config.yaml
experts_per_token: 8
normalize_top_k: false
routed_scale: 4.0
max_grad_norm: 1.0
Below are experts of layer 2 (counted from 0) of a mixture-of-experts language model. Rows are named router (the router's row for the expert), up (a neuron's input weights, with its number) and show model dimensions 0-255. Each number is 200 + 40 x the weight over its row's rms, rounded and kept within 0 to 999.
After each expert's rows: "gets" lists some tokens that make up at least twice as much of what it gets as of all text. This comes from a sample of Wikipedia text that the model never trained on. Tokens count by the router's weight.

# expert 58
router,319,175,212,184,168,190,125,287,201,177,197,193,203,217,242,202,172,184,132,167,235,133,112,169,148,215,243,68,231,95,203,150,186,220,219,231,193,242,246,163,195,286,232,192,117,182,215,168,242,196,111,192,110,158,199,152,226,196,217,140,223,209,139,158,168,131,126,198,269,230,204,175,130,214,197,150,238,266,219,248,235,201,213,221,191,192,164,160,203,224,228,174,223,227,180,257,237,179,171,280,180,200,252,181,173,171,187,211,230,218,178,181,185,186,244,164,205,176,334,165,279,189,241,204,220,233,275,247,234,239,229,216,236,233,188,173,210,180,151,171,217,206,194,164,155,178,183,187,186,227,206,210,202,182,189,258,196,161,187,225,139,205,206,196,206,147,192,154,215,195,190,278,174,185,184,218,207,185,144,180,251,148,134,189,187,161,201,208,193,150,172,176,215,223,200,193,219,149,182,156,229,175,244,274,229,141,163,229,236,142,154,195,194,207,198,143,139,178,225,219,215,208,140,296,159,170,186,177,212,155,247,291,203,235,173,182,203,183,228,155,143,152,235,218,208,138,178,246,167,272,209,200,143,254,191,263
up1,225,170,249,181,253,227,150,184,207,218,211,207,167,230,239,277,207,154,233,294,138,168,208,186,191,244,248,209,150,229,155,192,162,173,228,214,159,186,231,229,211,149,107,246,270,148,309,206,233,138,188,187,237,222,134,240,162,141,156,226,171,228,179,229,246,246,257,256,219,216,157,167,137,279,183,203,244,235,200,151,215,177,219,201,126,196,174,198,188,208,164,198,264,203,222,224,198,280,211,207,214,226,152,220,218,217,205,158,228,144,178,225,230,298,174,258,172,242,242,208,195,155,187,212,181,191,163,222,180,225,172,219,181,215,254,289,201,191,240,159,255,242,205,166,211,201,172,270,206,170,255,201,158,265,141,180,188,148,201,220,254,150,276,195,215,222,164,224,331,175,201,229,176,247,163,86,191,237,206,178,231,223,188,209,207,59,207,181,153,165,193,196,212,150,227,259,217,236,190,250,193,178,193,208,252,220,194,224,183,224,201,265,199,165,248,172,190,211,158,317,177,238,171,214,210,193,260,188,134,196,139,234,183,187,165,204,115,183,187,203,227,203,151,254,220,205,189,246,266,270,145,189,254,196,216,213
up2,135,214,205,278,175,171,207,191,206,183,136,124,199,227,208,248,183,145,181,128,234,179,263,234,149,193,294,282,236,143,218,188,222,216,253,209,175,221,195,219,270,140,229,193,249,183,265,207,257,196,196,193,183,133,265,230,225,280,227,228,205,241,179,190,170,252,199,268,172,211,211,153,199,188,252,190,218,124,274,243,152,243,203,243,159,133,189,281,155,164,141,234,147,205,210,190,224,145,218,226,215,220,282,242,182,258,207,248,239,193,216,219,193,190,187,171,169,219,160,217,169,232,161,143,125,252,248,168,210,163,245,227,171,198,235,182,197,192,259,143,240,230,225,191,200,234,219,176,165,194,207,182,232,170,183,199,229,172,193,198,191,230,213,234,213,224,158,210,171,181,168,250,203,213,209,228,148,220,179,271,193,228,204,246,153,308,253,65,143,197,242,215,204,191,252,306,271,288,200,177,169,135,145,171,209,172,211,239,226,239,182,266,267,180,181,151,176,183,253,223,184,196,210,225,206,239,206,199,192,261,202,127,225,220,181,163,261,216,185,268,200,186,256,226,290,126,272,208,220,187,238,222,184,168,158,237
gets: "|", " up", " a", " to", " —", "ow"

# expert 113
router,205,248,175,194,229,217,178,147,244,203,258,233,231,169,207,209,178,231,156,169,172,272,169,263,230,220,235,194,169,140,116,172,126,183,146,176,197,191,177,174,234,148,241,194,299,200,183,142,169,250,268,205,192,256,251,218,242,186,246,222,204,142,230,229,233,200,255,185,176,197,160,206,214,223,233,219,309,201,275,159,180,244,162,153,155,195,230,224,134,275,176,232,172,224,168,158,245,201,179,117,219,170,222,111,171,252,164,154,201,180,199,240,177,248,205,192,240,134,202,232,145,195,200,213,242,224,142,106,261,201,240,221,175,241,115,169,272,244,194,155,197,194,228,244,231,146,144,204,154,164,152,229,247,145,170,155,210,246,168,301,254,221,259,194,240,181,142,145,192,173,223,155,170,235,240,269,259,181,250,200,167,209,256,194,200,184,206,243,222,185,222,210,254,229,243,176,192,215,256,210,246,159,226,141,145,218,259,213,183,267,176,141,203,223,225,233,220,145,251,248,182,232,206,189,173,143,231,245,200,223,222,150,219,170,174,259,256,210,215,194,228,233,124,179,161,133,243,202,192,244,171,272,276,181,216,241
up0,194,212,215,198,141,162,239,231,234,216,187,165,162,209,234,225,174,204,246,181,279,135,192,109,194,184,126,111,149,148,196,214,204,119,189,269,165,218,187,219,156,140,168,214,205,135,257,300,226,174,207,89,191,180,176,229,219,181,223,144,173,136,143,168,151,143,148,178,220,182,197,207,262,327,101,245,294,144,155,178,209,193,212,180,135,183,208,197,192,158,179,236,206,219,163,185,105,220,247,223,129,207,216,170,194,199,281,222,198,163,204,199,222,219,225,244,281,267,179,211,179,210,196,196,154,236,178,206,193,258,212,126,271,180,243,217,229,180,213,196,281,225,222,225,181,203,188,216,160,222,231,224,211,192,100,230,263,178,183,253,207,179,225,172,218,233,204,212,239,220,210,246,191,214,207,242,192,181,189,204,236,240,221,228,200,221,155,130,143,197,152,171,153,187,197,188,234,239,238,191,230,151,178,178,265,177,216,169,150,217,206,167,279,141,182,191,308,182,204,145,149,173,161,179,258,172,192,199,143,232,194,253,272,156,224,205,184,232,143,196,186,165,255,216,243,268,201,191,122,223,194,250,184,193,238,208
up1,184,168,203,170,179,169,274,206,215,170,133,295,202,227,163,211,188,169,252,288,146,148,145,183,69,158,236,218,175,159,234,131,139,198,155,179,191,286,174,285,276,192,240,170,142,149,186,266,180,234,207,208,130,198,262,210,189,183,191,180,199,180,192,192,202,198,105,235,264,242,255,241,224,231,188,223,225,174,125,148,175,161,185,265,207,257,166,122,255,191,187,169,238,203,196,191,157,181,209,181,181,201,180,212,275,264,135,201,213,159,251,274,224,328,252,226,205,186,234,251,200,177,152,257,237,209,204,197,123,237,176,188,195,183,181,236,149,138,171,196,224,193,151,217,158,211,176,198,229,230,198,187,148,189,153,239,125,160,169,164,163,172,217,216,175,239,196,132,184,200,173,223,230,208,207,207,214,212,242,183,237,213,200,225,170,216,241,216,145,190,239,154,192,207,111,119,220,205,155,210,72,231,200,233,165,227,173,212,271,197,201,153,194,162,167,175,155,244,141,233,225,174,215,206,174,228,193,205,118,169,183,217,212,195,166,224,196,265,196,131,199,152,201,241,244,185,166,174,232,209,225,159,197,226,274,160
gets: ",", "–", ".", ";", "),", "\","

# expert 55
router,210,279,191,141,201,235,202,191,241,149,152,213,140,148,185,205,182,183,212,183,208,209,108,239,115,243,254,214,183,222,179,245,192,227,178,198,202,277,225,192,190,204,174,137,213,111,151,214,245,253,183,211,210,190,182,124,230,181,248,162,159,198,288,179,225,243,105,218,202,165,118,180,207,264,197,200,187,230,264,105,202,232,228,147,228,219,185,160,226,207,191,177,223,194,261,147,198,178,196,223,141,133,248,205,182,198,226,184,242,152,221,202,201,201,205,168,216,223,214,293,151,202,131,240,220,177,299,218,218,205,258,245,161,191,243,206,273,158,138,205,191,185,85,209,222,247,111,167,237,172,226,147,237,283,122,147,227,168,243,225,225,218,203,243,237,219,186,149,171,203,149,208,216,267,200,189,166,99,198,257,197,206,209,206,182,205,183,79,202,194,211,169,241,164,250,119,200,205,287,188,228,245,171,211,257,238,184,231,152,213,211,192,215,183,205,175,191,229,197,196,200,191,157,214,209,125,164,167,234,217,294,172,230,231,221,130,195,206,160,165,209,140,145,240,226,189,254,219,146,154,180,155,163,216,193,202
up4,204,182,210,186,186,220,214,249,234,235,259,194,269,140,182,185,195,256,271,281,186,143,166,250,280,212,196,225,178,222,203,154,145,217,240,175,138,148,201,223,232,231,204,180,142,229,237,230,237,169,262,174,153,219,110,186,226,202,211,116,199,203,238,258,184,251,183,167,242,199,161,204,226,222,199,162,160,274,229,250,195,194,158,195,167,270,246,123,224,218,233,198,302,185,240,219,242,152,206,203,226,131,202,224,192,162,156,199,267,218,172,136,237,162,233,202,248,173,171,130,208,224,243,239,165,223,159,207,134,163,214,168,184,175,216,208,223,185,236,178,244,159,255,195,162,270,172,163,142,214,164,211,218,237,258,215,255,266,246,210,198,143,198,141,259,171,200,226,226,166,159,131,228,263,277,153,143,180,186,207,227,219,237,167,137,253,236,165,175,210,147,226,176,178,157,205,143,218,134,201,256,130,175,136,182,167,134,213,268,243,159,166,188,201,121,244,181,243,216,271,175,202,145,181,206,192,154,330,137,178,195,204,238,210,235,210,169,240,212,176,211,217,228,213,197,214,145,108,125,151,170,194,170,225,226,205
up5,208,243,203,193,212,181,207,238,304,177,234,216,221,228,195,196,170,204,259,195,285,185,147,279,205,194,217,251,169,74,158,211,130,106,148,250,212,166,166,215,173,201,233,208,283,221,226,186,200,217,155,218,240,168,252,232,244,236,145,171,243,164,215,229,178,158,178,193,186,275,229,232,212,220,215,167,210,212,231,245,180,229,198,181,187,175,227,207,219,280,117,228,182,158,252,254,228,185,254,241,172,270,178,176,214,184,137,228,203,193,203,194,207,232,283,181,194,167,236,177,140,210,221,253,200,200,214,181,214,175,195,190,205,210,216,202,116,185,173,237,257,176,260,165,194,201,238,220,198,250,236,218,193,252,209,200,236,271,190,232,252,164,230,210,259,192,267,140,151,227,158,238,219,212,199,276,162,194,212,239,220,125,219,214,201,212,208,236,310,240,173,225,167,221,144,253,244,160,137,149,153,169,212,139,167,175,265,178,204,225,212,109,123,128,194,144,204,210,166,208,218,278,163,278,189,167,136,239,202,133,205,158,223,164,241,214,235,158,232,76,190,210,264,203,200,79,185,220,194,183,204,187,151,211,209,184
gets: "3", "4", "5", "8", "0", "9"

# expert 9
router,261,237,200,256,206,226,179,197,213,187,240,235,221,212,154,204,182,277,184,191,257,135,237,227,220,196,197,268,146,219,257,129,194,174,218,151,129,176,205,244,181,150,228,239,224,209,144,141,187,201,122,171,231,216,199,201,207,136,205,214,259,194,197,248,165,145,253,160,183,246,276,318,187,192,205,186,161,183,149,265,201,158,204,153,219,213,178,140,243,187,176,169,301,270,240,286,221,181,239,213,255,207,203,210,176,224,143,242,174,208,182,183,143,181,203,209,175,167,204,161,280,147,186,166,231,246,172,185,168,249,215,192,208,189,304,239,192,218,172,174,179,152,206,226,201,231,250,254,259,219,210,161,168,212,249,163,198,269,235,173,195,201,119,213,225,177,201,138,206,154,183,182,241,169,245,185,196,135,247,234,178,198,173,248,155,199,214,300,215,140,203,198,102,210,199,297,227,178,213,133,231,238,191,150,230,164,235,326,202,177,201,203,195,185,172,163,192,195,177,154,183,205,226,207,203,239,163,86,159,150,179,171,122,214,237,195,144,176,213,239,166,183,271,239,175,123,176,222,219,273,178,144,169,219,215,202
up2,134,227,207,187,165,160,158,197,143,103,220,266,171,201,216,130,170,172,156,248,200,266,212,156,269,195,155,205,169,191,210,169,207,257,198,221,163,175,234,199,226,233,200,176,198,210,184,198,232,181,179,128,227,184,188,188,158,211,137,180,243,237,186,139,205,240,191,267,198,223,161,157,246,239,204,203,176,168,186,171,297,115,212,142,254,230,184,158,128,255,172,242,229,216,130,169,163,248,197,166,255,231,244,163,216,147,250,185,175,225,189,164,179,224,271,56,184,262,159,188,223,153,187,145,207,177,134,189,238,244,226,278,236,237,237,158,191,166,194,270,176,244,196,192,101,167,174,165,220,187,219,216,217,252,252,163,246,183,172,187,208,225,140,192,290,216,117,191,165,250,199,207,239,224,184,143,173,223,199,247,172,180,145,233,177,174,181,224,173,238,188,209,108,250,176,208,269,229,195,198,208,135,211,223,243,287,176,199,195,139,236,199,280,141,227,229,77,231,147,202,176,213,206,227,215,215,173,249,191,190,202,139,228,160,168,168,165,201,226,172,195,185,217,225,200,130,132,182,172,180,193,157,296,224,198,182
up3,111,229,215,204,194,178,169,169,175,220,150,218,203,124,138,180,216,185,176,239,224,241,206,202,229,208,265,155,144,162,185,216,199,254,133,232,214,235,175,215,209,186,240,249,139,248,196,202,109,153,264,155,206,218,161,254,239,246,186,200,178,190,209,261,239,143,201,192,182,188,99,181,144,245,157,195,264,185,223,197,250,206,228,265,171,261,168,243,285,183,224,203,198,145,224,127,214,167,279,218,238,181,208,166,194,159,247,172,104,213,213,214,175,208,192,179,197,272,137,234,238,231,271,202,60,165,223,160,211,188,259,231,186,240,221,170,240,159,286,147,223,224,201,232,174,163,241,236,212,192,262,181,156,151,218,218,180,215,166,158,147,259,255,206,191,170,160,157,211,168,187,144,167,207,179,206,203,237,185,247,298,255,120,194,225,229,186,172,112,206,246,231,161,197,211,252,171,229,177,186,153,219,202,219,159,187,169,210,186,240,154,170,196,176,259,213,216,210,227,187,208,203,156,193,319,199,132,199,149,190,182,228,177,235,257,166,153,275,253,186,178,242,187,207,155,198,187,138,272,128,116,182,204,175,178,213
gets: "s", "t", "C", "M", "I", "H"

# expert 46
router,216,214,188,151,212,250,181,139,281,183,247,193,204,239,212,222,165,226,228,198,211,235,207,230,154,213,278,216,229,283,177,254,163,210,279,195,248,176,137,180,148,152,213,204,214,220,234,194,231,173,268,234,218,257,230,236,215,225,196,225,107,158,245,246,170,265,204,188,228,245,169,171,135,151,265,261,202,169,180,124,194,290,185,124,138,192,244,263,158,242,239,225,158,185,256,147,192,204,177,168,203,189,161,257,194,270,164,171,178,226,200,158,210,185,218,128,206,176,185,259,129,171,253,202,204,232,129,142,137,120,179,239,178,163,128,186,227,237,237,174,179,177,142,225,264,184,223,253,201,202,212,197,156,220,188,189,270,245,221,273,267,205,217,220,148,236,182,201,222,205,181,154,148,235,170,179,177,199,242,189,211,207,205,165,252,165,238,240,179,194,213,191,230,193,247,211,175,237,244,249,184,222,224,131,190,273,232,147,197,221,137,149,236,219,179,255,181,164,185,158,296,235,200,240,204,111,219,173,232,124,152,237,196,252,206,196,181,198,157,200,263,240,89,194,181,187,247,238,148,138,206,215,187,102,190,165
up5,269,181,237,145,195,205,195,194,139,211,240,271,206,184,209,210,222,220,221,183,175,162,145,197,342,232,227,175,201,143,190,188,127,202,238,201,137,108,248,172,229,197,163,239,228,163,262,152,202,254,242,190,172,192,192,194,118,238,184,161,213,209,170,260,175,252,237,169,203,192,196,157,216,197,178,219,222,201,186,184,204,193,184,156,185,60,206,207,168,201,144,215,154,210,210,224,138,227,242,231,207,156,160,200,184,177,229,214,95,204,201,243,228,172,181,206,182,283,122,264,157,272,202,222,208,187,149,169,138,298,199,190,167,184,221,214,217,142,279,209,209,204,244,206,201,228,232,184,216,223,139,252,216,247,124,255,166,195,179,206,144,155,228,154,173,273,183,194,222,322,247,178,219,182,267,201,198,239,250,268,170,163,197,204,214,172,215,261,160,192,290,224,211,273,208,71,213,234,237,189,171,241,177,185,279,180,220,200,198,230,212,209,192,196,257,206,217,167,208,116,231,167,212,264,236,184,160,275,230,232,256,205,187,251,170,202,206,205,187,210,235,213,180,142,210,207,190,137,178,175,193,214,114,244,220,205
up6,287,150,218,225,189,146,291,182,174,110,217,262,218,165,258,226,278,170,211,181,171,245,209,208,183,177,210,126,255,196,164,216,214,197,258,141,209,184,159,244,204,231,188,205,173,246,259,199,267,125,262,222,201,202,179,214,210,198,202,192,144,276,108,174,239,291,187,223,229,216,211,176,219,163,159,238,218,193,209,213,240,202,210,204,247,220,167,225,218,187,179,253,228,195,192,197,153,253,241,196,229,146,251,178,184,227,203,222,121,228,219,260,288,316,170,146,193,240,148,180,238,234,179,252,249,199,187,148,167,145,225,213,150,250,165,205,235,225,246,177,123,189,187,194,257,197,168,174,236,181,249,263,138,194,168,263,215,197,197,271,203,215,251,267,195,181,221,178,175,204,251,158,156,178,232,166,290,208,118,194,219,272,217,178,231,196,202,179,171,253,80,240,227,195,209,123,169,171,222,137,146,241,177,151,182,210,209,175,212,231,213,175,210,266,205,250,221,231,238,207,223,217,242,176,159,159,209,236,187,271,216,235,212,231,156,221,224,184,218,256,193,233,216,188,180,194,195,227,213,234,284,221,199,148,277,80
gets: ".", ",", ")", ").", ";", "),"

# expert 30
router,264,156,181,254,177,276,176,165,210,227,222,224,217,224,193,200,209,259,253,132,270,183,212,276,274,242,152,256,201,196,170,149,242,125,191,130,104,162,235,188,171,165,257,230,156,186,131,208,158,196,139,102,213,203,204,224,199,253,188,224,249,218,110,247,159,128,271,161,174,266,226,280,162,156,226,140,166,169,157,238,211,133,178,180,230,215,159,107,196,214,202,180,285,260,268,281,200,194,198,217,244,220,183,207,172,181,133,204,169,226,132,198,174,162,192,157,209,165,221,205,260,174,206,188,217,184,154,149,185,226,224,232,165,170,245,219,145,192,233,190,175,194,181,264,243,191,229,204,209,240,213,135,196,211,220,194,243,291,247,204,142,190,193,212,227,118,182,156,158,184,196,146,239,156,202,180,195,171,169,197,149,219,162,197,167,230,161,261,207,155,212,218,137,177,180,286,229,196,218,136,228,164,216,162,265,199,233,260,188,229,175,199,197,200,170,204,193,211,170,129,189,225,234,212,241,222,193,121,182,154,221,191,224,239,245,229,167,157,256,217,135,176,289,238,154,126,171,201,240,260,171,177,225,233,236,217
up0,176,165,214,184,203,230,267,268,173,208,203,205,224,212,140,226,174,100,190,149,214,317,231,231,210,213,176,234,190,157,222,192,202,171,131,236,137,249,213,253,208,266,66,221,160,261,213,288,173,212,260,186,232,177,147,164,181,191,200,190,188,196,231,193,129,212,137,209,222,163,228,208,213,218,256,219,286,168,254,264,223,154,156,120,160,191,163,204,220,206,200,245,230,189,236,101,183,225,141,199,224,161,221,106,193,191,163,236,230,246,227,155,231,144,222,219,196,159,225,195,212,198,188,145,138,256,163,201,211,222,197,246,287,155,227,238,194,245,273,280,219,190,222,190,176,250,185,154,201,162,262,200,167,288,225,189,198,206,250,230,236,226,165,214,229,199,134,233,128,222,226,242,170,198,154,182,168,234,228,213,195,245,193,160,171,196,197,234,195,132,157,208,206,182,224,221,207,186,159,173,189,131,163,246,158,110,273,215,179,218,169,205,261,86,185,152,238,248,235,207,200,172,226,212,291,261,196,185,192,260,213,196,192,185,147,173,229,208,174,157,208,172,263,170,237,281,215,214,195,176,176,162,152,175,192,249
up1,164,206,201,191,225,188,203,154,113,247,186,194,261,173,210,121,231,193,245,183,243,245,178,139,168,192,246,150,203,199,132,191,221,239,157,162,168,195,203,203,189,207,196,185,151,235,208,199,145,147,243,180,198,190,238,147,184,238,153,192,215,192,251,228,139,243,247,258,235,238,208,265,126,235,235,227,238,150,174,206,155,184,243,239,201,207,206,147,189,216,148,215,177,162,235,183,219,89,198,162,144,234,177,176,196,184,141,183,165,257,289,154,225,238,228,205,191,191,167,108,198,234,199,160,253,190,173,190,244,183,204,246,218,241,212,164,148,274,199,224,267,255,255,194,309,125,185,197,182,253,217,193,160,151,176,277,172,176,207,206,188,57,192,212,237,187,145,220,129,186,195,178,235,237,170,185,159,140,178,134,174,237,185,95,113,233,293,194,258,253,194,216,134,164,201,209,158,210,221,228,158,162,158,169,171,138,198,216,260,247,224,183,141,203,181,201,175,206,257,236,201,184,167,234,205,299,210,173,178,263,195,194,223,206,233,252,218,246,248,181,195,173,213,169,225,217,184,285,197,181,162,168,233,208,170,287
gets: "s", " The", "The", "the", " A", " of"

# expert 117
router,196,156,184,183,158,283,159,169,271,174,269,212,180,172,160,164,225,300,250,198,176,177,256,244,227,269,175,267,140,267,237,220,210,184,181,151,177,233,140,254,171,194,184,162,188,132,179,205,307,235,148,100,183,178,169,216,208,275,247,216,213,214,194,204,173,204,317,175,245,256,204,223,179,203,205,143,182,103,167,242,212,140,141,174,157,189,222,159,169,215,214,193,205,242,254,220,197,204,238,157,260,134,202,155,199,184,107,203,182,243,159,265,173,164,192,176,130,238,132,180,186,233,241,172,223,168,210,173,166,204,225,213,156,141,313,247,207,184,281,148,156,206,223,179,139,208,227,232,235,188,205,161,219,146,194,225,246,198,177,260,216,223,188,203,144,139,143,148,201,165,200,195,229,168,197,181,193,222,289,162,212,248,183,239,186,217,194,172,241,241,201,184,153,164,211,161,145,195,117,149,216,228,204,185,261,218,250,234,124,184,166,230,208,178,149,226,215,232,195,166,215,281,201,254,168,221,182,169,130,187,204,212,184,196,232,277,235,196,187,258,228,241,201,181,137,166,194,180,278,152,218,213,191,241,190,218
up0,222,195,195,136,243,270,232,169,157,310,229,130,237,256,211,189,244,249,191,162,222,259,187,94,218,235,189,247,145,170,192,276,166,225,245,291,196,206,159,152,198,248,200,137,244,179,221,210,171,273,184,207,219,172,181,200,162,195,144,110,152,204,229,293,208,244,172,187,181,163,208,243,215,170,134,220,222,260,186,177,214,291,124,168,180,181,217,222,191,253,213,312,186,145,178,207,167,265,212,170,198,209,248,143,177,204,186,224,214,204,169,163,197,205,288,251,206,220,251,180,249,229,159,204,282,193,230,223,193,195,152,235,279,120,271,283,159,266,168,276,180,235,140,226,237,171,172,186,239,162,200,180,173,199,199,183,191,197,196,234,180,116,222,220,146,211,197,237,185,176,251,190,158,168,178,289,214,234,180,194,248,147,235,167,133,201,176,183,180,234,225,249,241,264,178,162,160,178,199,215,147,162,190,178,191,207,188,153,171,196,154,161,194,147,280,147,198,192,210,138,203,228,186,232,255,246,163,181,225,170,233,186,171,214,221,199,173,195,141,194,196,149,222,180,275,166,243,168,158,164,128,197,227,206,228,244
up1,220,220,203,234,153,229,251,127,227,286,137,148,137,155,174,267,302,188,225,189,248,215,215,232,158,226,169,229,206,192,221,232,215,228,99,196,232,145,205,239,126,193,214,91,237,203,168,229,198,215,194,207,173,178,130,164,173,221,131,205,180,197,246,155,207,193,215,202,267,201,203,156,197,221,284,229,242,211,228,168,165,184,171,179,235,233,219,212,244,133,164,194,283,208,246,163,171,262,232,271,125,238,211,161,232,212,221,222,168,220,205,195,194,180,202,148,235,181,205,164,192,151,180,215,208,234,127,211,197,187,234,209,249,157,181,166,258,265,226,195,194,235,146,154,289,191,161,176,189,210,234,198,177,194,216,238,200,192,249,153,278,225,170,228,251,231,262,237,159,248,220,126,191,315,153,172,153,208,267,230,163,127,250,218,158,189,166,166,196,155,243,264,168,169,270,251,212,198,168,162,178,193,195,245,200,161,221,141,211,212,211,200,205,200,291,199,289,249,189,190,238,133,171,238,185,130,227,212,270,176,252,226,249,237,172,188,163,212,183,228,234,189,240,288,227,228,235,227,193,262,209,254,209,181,293,198
gets: "s", " the", " a", " The", " their", " his"

# expert 47
router,308,175,192,264,171,216,154,253,201,187,160,185,163,256,224,182,256,214,150,219,263,228,237,214,179,274,228,279,193,186,282,147,210,193,139,221,243,217,221,164,168,239,245,173,176,252,203,172,231,209,132,232,241,232,206,178,200,276,210,215,211,257,201,234,162,140,231,213,211,159,222,280,204,155,198,115,168,276,226,184,144,136,97,201,212,277,160,158,252,260,188,158,195,197,188,233,245,281,155,324,225,194,254,236,196,203,209,220,175,226,173,175,173,171,173,174,236,205,232,177,243,130,178,213,236,215,229,164,185,188,230,244,143,197,208,177,150,143,117,216,157,215,183,163,201,141,196,166,168,182,207,158,224,178,254,242,247,196,208,214,224,135,201,203,242,140,236,148,205,183,213,192,211,140,165,247,226,181,222,194,202,194,146,167,202,215,162,207,215,200,205,210,172,248,179,193,245,135,214,89,209,147,187,150,221,188,189,172,205,329,216,209,233,210,215,211,206,230,167,288,192,190,168,254,238,168,204,176,247,157,174,218,197,215,133,210,187,198,269,245,133,205,237,230,224,140,179,188,224,291,231,110,210,269,241,214
up1,157,139,214,281,185,184,238,200,99,195,194,211,166,165,164,226,227,154,188,125,207,238,244,217,231,160,224,185,110,196,183,264,239,147,197,238,180,190,199,162,175,197,185,114,131,173,183,244,246,188,254,271,200,118,169,162,179,231,174,207,143,170,161,212,184,175,236,214,304,186,229,221,128,317,271,188,171,188,228,190,146,296,172,186,181,140,183,189,210,225,177,191,221,106,289,223,197,191,180,159,135,209,182,202,188,255,181,203,278,247,266,169,275,206,220,207,195,184,237,135,258,200,130,159,207,187,205,201,220,174,215,194,201,160,226,264,175,217,178,235,178,195,168,185,193,250,225,204,263,215,220,174,149,210,201,138,132,158,168,211,199,282,154,193,211,204,180,214,203,158,192,222,127,270,274,229,141,200,244,137,242,220,206,237,156,248,198,184,205,188,171,209,193,178,185,269,196,166,213,273,131,245,250,156,181,205,228,193,203,175,201,151,203,262,198,247,191,227,193,183,136,242,204,244,187,275,176,192,146,147,150,170,235,236,171,136,190,185,192,204,181,266,189,280,186,148,267,166,230,241,228,164,271,214,168,209
up2,206,218,201,279,155,163,160,249,138,189,194,160,236,228,175,253,110,286,175,254,152,213,199,190,253,182,170,201,260,262,208,192,180,127,141,153,205,193,190,236,187,135,136,260,255,191,181,207,167,158,181,124,168,184,205,176,186,151,220,234,162,185,156,209,152,176,205,250,191,154,242,307,198,240,188,229,280,212,221,232,207,260,182,159,199,138,212,258,200,242,160,211,242,198,203,194,147,178,246,187,273,203,174,191,197,192,242,167,155,113,220,149,181,257,157,186,197,237,205,201,235,191,171,180,123,230,124,227,263,246,186,144,267,186,205,114,199,262,166,146,194,146,213,126,208,202,208,253,147,138,190,242,246,163,242,207,196,122,150,239,177,141,256,202,154,167,162,211,137,246,252,187,194,141,100,173,174,264,181,218,228,178,189,232,208,261,134,248,223,178,227,188,236,232,228,204,216,276,167,184,240,259,148,162,144,220,195,150,209,192,230,166,175,181,108,185,194,174,170,145,181,229,212,237,234,154,207,213,165,202,238,152,214,211,184,216,164,215,196,181,155,159,124,179,124,210,174,177,258,207,197,263,235,155,222,212
gets: "\n", " =", "mer", "y", "est", "ur"

# expert 41
router,222,223,206,266,176,248,146,186,156,268,209,223,254,188,151,175,249,198,105,203,237,161,248,190,178,225,144,221,150,211,239,138,180,226,221,158,130,154,193,211,152,194,207,215,215,220,215,177,214,142,160,117,196,199,238,220,224,166,189,198,262,181,207,228,156,148,287,212,131,247,183,285,191,245,211,202,201,128,178,291,231,136,201,192,197,191,263,184,201,175,167,187,328,232,270,288,197,229,228,223,295,223,183,202,222,186,155,191,202,202,236,149,150,202,177,202,180,189,203,154,202,181,174,144,203,183,131,205,129,207,242,210,214,150,252,234,230,161,168,190,182,184,219,219,237,207,177,273,190,253,214,132,128,151,211,157,227,256,226,164,159,209,200,173,272,175,209,124,193,191,159,128,239,173,230,187,153,228,218,186,164,206,201,262,181,202,185,260,160,154,213,176,149,221,221,289,190,182,211,164,236,185,230,115,249,182,262,252,199,154,218,263,201,183,162,185,261,236,211,186,174,192,216,208,229,262,239,121,106,257,178,208,154,208,214,252,172,188,162,232,182,157,262,225,128,183,161,169,204,255,124,249,139,237,220,189
up5,182,146,203,214,187,189,245,178,184,208,204,143,153,240,133,194,221,194,242,152,173,238,202,143,231,161,140,261,152,208,234,225,242,245,190,160,141,234,255,321,236,196,268,163,201,216,149,178,238,270,259,188,302,200,195,188,228,143,208,233,110,186,196,134,126,162,188,155,216,180,209,234,134,194,142,203,247,190,218,146,219,175,171,172,203,224,230,223,165,242,224,211,147,162,214,226,231,245,188,171,183,175,170,131,255,167,156,200,163,199,234,230,237,230,199,210,212,245,222,157,159,282,248,198,197,117,286,202,206,146,251,141,68,190,211,171,180,156,277,173,236,246,120,178,237,166,254,235,148,247,222,204,229,187,248,246,278,224,161,215,212,196,194,245,188,187,167,144,207,173,211,198,171,130,254,225,231,251,204,195,165,129,199,225,198,228,241,131,192,153,187,244,138,224,246,217,191,222,194,166,213,172,195,196,192,265,169,234,263,240,254,202,156,223,180,150,203,198,263,259,255,220,161,149,180,240,183,232,263,210,192,199,174,195,182,211,230,314,181,147,257,178,235,170,200,161,273,176,193,147,233,221,174,195,192,193
up6,219,271,206,218,207,257,201,191,135,206,217,156,115,192,194,147,206,227,224,227,173,230,145,211,228,174,229,192,259,209,160,269,178,140,137,179,193,243,237,205,242,273,213,180,189,129,186,201,188,291,171,168,177,197,266,190,203,238,235,209,236,205,187,178,193,194,228,216,181,222,255,150,158,207,229,128,210,200,152,236,224,252,202,212,174,197,201,164,140,193,196,260,178,171,220,233,212,280,250,207,174,163,176,86,308,199,171,183,241,123,223,242,196,147,125,159,275,135,172,193,245,140,138,163,179,214,226,157,155,175,187,211,291,197,246,210,175,152,204,179,194,125,201,164,134,175,137,207,196,143,162,190,209,201,188,206,253,152,164,240,211,185,213,213,214,161,178,174,236,238,201,131,116,189,247,190,134,261,181,188,163,205,138,208,138,181,236,237,276,154,253,184,193,242,212,150,251,169,234,187,201,149,230,279,215,143,266,206,304,173,154,188,184,194,159,203,192,183,268,205,196,138,225,174,260,224,189,285,112,208,186,201,137,118,144,200,211,245,202,241,151,215,209,183,234,208,222,180,149,182,217,162,271,194,183,195
gets: "f", "s", "2", "T", "S", "N"